{"n_layer": 14, "d_model": 160, "n_experts": 32, "experts_per_token": 1, "d_expert": 160, "d_shared_expert": 0, "activation": "squared_silu", "moe_layers": [2, 3, 4, 5, 6, 7, 8, 9, 10, 11, 12, 13], "router_score": "softmax", "normalize_top_k": false, "routed_scale": 1.0, "balance_loss": 0.000403, "balance_bias": true, "router_z_loss": 0.001, "init_std_router": 0.01, "lr_router": 0.000851, "vocab_size": 11277, "norm": "rmsnorm", "norm_eps": 1e-06, "tie_embeddings": false, "optimizer": "adamw", "lr": 0.00321, "beta1": 0.9, "beta2": 0.99, "grad_clip": 2.0, "batch_tokens": 32768, "seq_len": 1024, "train_tokens": 241100000, "steps": 7358, "dataset": "wikipedia_en"}
Below are experts of layer 10 (counted from 0) of a mixture-of-experts language model. Rows are named router (the router's row for the expert) and show model dimensions 0-159. Each number is 200 + 20 x the weight over its row's rms, rounded and kept within 0 to 999.
After each expert's rows: a language model's description of what the expert responds to. This comes from a sample of Wikipedia text that the model never trained on.

# expert 15
router,179,216,177,159,203,220,185,185,178,219,180,239,202,169,215,182,187,186,224,157,205,168,193,210,177,221,230,208,187,189,223,188,169,228,182,186,215,210,210,187,181,223,209,199,224,185,201,188,193,198,202,182,191,183,162,223,182,221,222,220,203,201,212,202,172,206,175,199,218,221,184,195,155,226,200,232,222,187,242,166,183,170,179,192,215,195,175,202,187,208,199,225,233,186,215,178,162,222,194,198,221,200,181,180,177,203,191,214,194,172,194,198,190,176,243,174,223,199,179,233,189,203,225,195,205,180,210,167,202,197,168,170,228,217,203,175,183,202,200,220,218,188,177,168,171,223,159,195,206,202,193,212,192,218,230,185,224,188,192,189
Description: Mostly "of" after nouns of number, part or kind, e.g. "species of", "hundreds of", "team of", plus adjective endings like "istic".

# expert 18
router,163,236,184,174,218,220,192,171,210,222,186,218,217,164,228,153,184,199,225,174,239,189,174,240,180,224,212,220,178,183,220,170,193,216,201,190,199,225,195,187,178,212,182,218,209,187,177,168,184,175,239,197,225,185,172,228,176,221,228,217,231,180,224,184,201,215,194,191,221,216,181,188,193,240,181,204,221,191,200,162,195,192,199,190,220,185,194,201,201,200,202,207,208,179,210,194,178,219,188,191,208,218,175,164,181,224,189,227,180,176,195,196,185,178,209,193,223,197,192,209,179,218,226,213,216,176,235,169,182,208,191,197,219,199,209,171,196,217,203,229,240,176,205,199,188,225,183,185,218,178,178,229,184,214,203,180,212,182,195,167
Description: Latin word endings in species, genus and family names in taxonomy entries, e.g. "ii", "um", "us", "idae", plus place words like Stadium, Airport.

# expert 17
router,166,226,191,171,221,232,209,164,193,238,189,214,217,180,221,173,177,202,217,184,232,172,184,224,169,239,225,225,175,180,226,172,188,237,179,194,208,220,194,182,171,216,196,205,212,182,177,180,179,200,217,188,226,180,188,203,181,234,227,209,223,181,212,194,195,227,194,183,212,212,195,190,192,224,172,220,218,176,211,191,189,174,196,182,227,185,190,208,200,204,216,209,235,194,211,187,175,225,189,200,217,216,190,183,175,228,177,216,183,191,188,185,196,178,212,191,230,177,204,220,180,222,240,203,228,175,213,162,186,216,186,204,209,206,216,174,186,203,179,234,226,201,195,182,189,221,182,171,210,186,152,220,200,216,204,178,223,190,174,175
Description: Short capitalized words ending song, album or film titles, such as Me, Love, You, Night, plus noun pieces ending compounds like gas station.

# expert 24
router,182,204,179,166,216,219,184,163,204,212,189,226,212,185,213,196,180,151,209,180,251,158,181,232,162,203,206,213,166,181,223,156,172,211,202,174,184,218,182,187,184,225,204,223,216,163,184,157,172,184,204,180,210,183,163,208,195,210,225,206,219,208,223,192,199,223,192,180,197,211,181,164,182,225,192,224,192,189,209,183,202,179,175,172,222,186,165,201,189,210,212,176,195,180,231,189,201,210,203,205,221,222,179,208,186,214,187,229,190,204,174,214,170,179,205,174,221,182,193,210,210,221,216,221,212,166,205,198,189,226,181,203,205,226,191,208,194,214,170,198,201,175,184,192,195,208,197,166,198,195,194,241,189,226,226,182,223,171,202,197
Description: Prepositions following verbs or nouns, introducing places, times or agents, e.g. "in", "for", "by", "during", "between".

# expert 30
router,169,225,189,173,205,213,197,164,209,233,186,206,226,176,232,150,181,192,216,190,225,193,179,245,166,237,211,212,162,184,220,179,182,219,171,164,200,224,197,183,177,224,186,220,212,187,176,170,155,189,208,187,221,181,196,215,176,239,224,216,234,177,217,179,195,199,183,180,215,212,167,194,206,205,190,211,236,194,213,185,194,203,193,198,229,180,196,215,196,196,210,214,216,170,206,182,178,219,193,198,213,229,187,194,177,218,195,214,187,188,199,191,184,169,197,190,214,190,191,217,192,216,226,213,227,176,220,183,179,210,186,209,214,202,211,180,183,204,175,214,219,175,181,172,180,227,204,186,220,196,164,232,186,219,216,204,227,204,181,160
Description: Final pieces of personal names, especially surnames in lists and tables, e.g. "erson", "kins", "ić", "sson", Miller.

# expert 6
router,182,218,192,164,218,215,200,170,181,227,185,229,210,190,240,168,171,185,227,170,232,178,176,232,185,228,224,220,157,192,228,165,188,210,188,198,238,233,204,179,182,212,188,216,222,196,168,179,182,189,210,198,204,208,165,208,183,233,210,223,225,180,208,191,182,205,185,179,208,224,192,187,186,239,183,209,221,197,208,175,186,182,200,184,210,184,181,221,196,240,191,204,208,187,202,193,189,207,198,191,217,206,179,172,172,215,184,217,169,173,176,180,190,181,200,197,234,179,202,221,194,228,223,225,228,184,204,181,180,218,175,186,208,206,211,170,184,214,178,237,217,179,193,181,186,225,182,190,217,188,158,226,194,218,213,191,213,200,187,183
Description: Word-final suffix pieces, mostly plural endings, completing nouns and names, e.g. "s" in Laws, "ements", "ats", "ules", "es".

# expert 1
router,172,226,178,162,224,226,204,164,195,220,181,227,222,168,225,170,179,185,235,176,223,178,182,231,183,231,227,219,166,180,227,183,195,218,196,180,204,214,190,174,185,217,183,201,209,174,182,181,176,188,223,171,238,182,175,216,201,223,213,213,227,183,215,183,196,203,184,194,214,217,182,184,181,221,182,211,223,186,221,179,189,181,177,184,228,193,178,221,196,206,204,209,211,182,218,169,184,214,185,183,207,206,183,164,176,214,175,220,176,174,178,180,190,182,201,185,219,188,195,216,196,223,232,204,224,175,216,177,184,211,173,182,204,213,215,177,182,217,184,214,222,191,177,194,174,236,181,175,220,181,179,231,182,218,213,183,229,193,197,186
Description: Mid-word pieces of foreign names and taxonomic terms, e.g. Nguyễ-n, Bj-ör-n; also a/an after "is" or "was" opening biographies.

# expert 14
router,188,199,192,169,226,226,181,189,216,214,177,185,208,167,222,174,187,176,209,188,225,164,175,227,176,248,219,216,178,193,223,173,192,206,208,182,221,185,169,201,175,198,174,228,218,189,172,184,175,182,234,199,220,196,194,206,186,222,199,222,227,196,204,191,199,235,175,181,226,234,183,169,193,212,195,227,230,170,223,158,170,202,211,173,220,186,159,228,195,204,204,225,199,179,210,177,194,230,174,183,221,226,196,165,204,208,183,194,195,196,180,182,184,195,211,177,215,182,208,209,201,214,211,219,199,184,227,190,190,221,210,170,230,210,216,193,163,199,191,216,194,169,182,178,180,224,190,179,220,193,191,202,192,235,206,182,208,171,168,185
Description: Commas, and, or and nor joining list items or clauses, such as rubber, nitrile rubber, and; scandium, or zirconium.

# expert 7
router,177,232,168,182,224,232,217,187,187,216,190,212,224,184,227,170,175,181,203,191,202,179,164,221,169,232,222,211,169,178,223,157,204,215,185,203,195,235,182,180,184,223,199,232,215,200,188,186,175,182,208,179,207,182,189,196,178,235,249,202,247,159,228,180,171,195,188,200,218,227,174,193,198,216,192,219,214,186,203,196,190,196,198,175,228,171,186,209,193,213,198,209,228,172,228,180,171,225,180,199,206,226,180,167,195,210,186,224,180,195,173,175,200,190,207,187,215,181,183,207,199,229,211,216,236,185,214,197,189,230,200,206,241,194,197,185,182,242,188,208,222,180,200,176,186,217,178,190,212,206,197,221,175,197,208,186,204,190,197,184
Description: Column pipes, colons and list dashes that start a new field, e.g. "Labour |" in election tables, "Species:", "- Name".

# expert 5
router,180,216,193,166,204,232,180,171,202,224,186,225,210,154,215,180,170,187,210,180,219,174,190,231,188,231,234,215,164,179,223,188,160,208,183,158,212,203,172,191,195,218,164,204,228,197,177,179,176,195,207,166,200,181,195,220,205,224,208,221,226,189,193,180,198,218,175,184,236,212,169,188,196,217,170,204,234,186,199,174,187,187,178,196,229,194,172,213,224,221,232,232,212,193,194,188,188,208,167,182,216,211,193,203,166,198,193,216,191,179,190,190,172,202,199,202,214,179,176,217,197,210,209,237,225,177,198,183,160,200,172,191,211,226,202,168,176,199,199,236,215,181,182,180,189,223,188,186,212,175,184,216,186,201,208,192,211,175,193,176
Description: Adverbs and role or kinship nouns after was, is or his, such as also, later, secretly, member, father, director.

# expert 21
router,193,213,184,168,213,218,184,180,182,243,189,229,211,193,239,173,171,179,230,172,215,158,180,222,186,218,222,227,153,185,226,183,196,207,196,184,226,222,197,192,182,217,161,210,201,169,200,197,193,186,235,182,198,191,190,197,194,212,233,218,199,174,213,200,183,206,182,182,237,196,189,160,215,226,186,226,217,199,194,183,186,199,177,186,207,182,188,212,225,221,193,204,232,176,205,171,206,198,172,192,199,218,205,198,199,220,184,227,194,171,196,196,162,184,216,192,210,161,187,208,194,208,228,223,242,183,219,169,180,215,184,198,201,209,230,189,186,222,184,215,204,191,181,188,176,212,198,170,231,199,177,226,187,233,216,167,225,197,182,173
Description: Verb stems and word pieces, often after "to", that take endings like -ing or -ed, e.g. protect, implement, predict, agree.

# expert 4
router,182,205,200,159,207,217,173,190,178,227,187,206,203,190,213,167,181,178,213,163,220,175,185,215,208,228,221,219,160,171,222,186,174,201,182,184,219,217,205,169,174,197,153,221,188,177,192,187,183,180,198,187,203,170,169,207,176,240,227,226,219,171,239,208,194,224,202,169,217,200,175,187,192,206,184,209,233,198,196,185,205,182,167,203,191,198,181,211,214,242,199,219,225,199,197,195,201,198,185,189,194,234,191,196,173,203,194,228,196,175,198,177,167,175,217,199,203,205,169,214,201,197,204,208,199,178,214,148,187,214,208,186,208,211,223,183,182,205,182,204,201,178,184,176,181,228,173,184,234,177,201,231,186,194,212,151,228,179,205,186
Description: Past-tense verbs and -ed/-ing/-ated endings after a subject or "was", e.g. moved, announced, donated, portrayed.

# expert 8
router,193,229,176,162,215,230,212,189,195,216,184,198,222,150,243,186,188,191,252,173,201,193,176,239,173,213,229,220,191,162,214,207,191,225,185,198,207,216,181,201,199,214,195,218,200,188,172,198,190,186,208,176,226,180,183,222,188,219,238,227,216,163,211,187,191,223,193,201,218,199,202,189,190,225,189,206,232,188,217,200,169,196,204,192,224,190,210,210,223,238,213,209,217,182,215,164,195,207,202,182,242,212,189,188,172,214,172,211,158,195,194,195,193,179,212,179,222,199,198,216,187,205,227,188,227,140,225,181,185,220,203,214,203,216,216,177,176,222,188,223,211,187,199,192,196,209,200,177,225,201,176,230,192,241,208,205,220,177,191,185
Description: Spaces, digits, punctuation and word fragments inside tables, chemical strings, date lists and infobox lines, e.g. 2010, 14.5, Hinckley.

# expert 3
router,172,218,196,173,213,212,182,172,193,231,182,238,207,180,229,184,174,176,238,177,214,175,174,224,160,233,216,213,167,186,217,187,181,235,177,211,218,206,189,188,170,212,192,206,204,172,191,193,186,196,235,178,222,193,192,226,170,228,211,209,219,181,208,203,193,201,174,199,233,223,187,188,187,212,193,219,231,186,206,170,182,167,203,181,208,189,178,224,192,207,215,206,214,173,214,179,196,225,166,208,203,204,166,194,178,214,174,208,175,182,184,204,179,176,219,173,238,179,193,215,187,204,229,214,227,169,222,181,184,224,178,207,221,209,195,179,158,215,190,210,207,195,192,186,177,207,176,177,211,194,190,216,203,225,228,195,242,186,174,185
Description: Short word-piece fragments inside proper names and rare words, e.g. "isc", "ec", "qu", plus "of" in the phrase "As of" before dates.

# expert 13
router,169,225,159,163,228,240,196,157,191,217,190,207,205,165,217,190,182,180,207,188,222,175,193,217,188,231,224,220,173,162,228,161,179,210,179,203,213,233,169,184,185,194,205,220,224,208,185,190,160,203,213,181,227,194,196,202,166,198,215,199,226,183,200,184,196,230,207,187,197,201,197,195,195,231,183,199,198,203,199,166,206,205,191,195,240,177,192,212,192,213,225,223,222,192,210,182,201,201,170,190,211,220,187,180,167,206,171,217,173,178,167,180,182,194,195,176,209,182,181,218,190,211,224,221,238,183,204,182,205,211,190,191,212,225,230,182,165,218,177,215,210,182,180,205,171,224,182,193,211,197,154,231,198,204,186,187,217,183,180,176
Description: Forms of be and have after a subject noun or pronoun, e.g. was, were, is, has, been.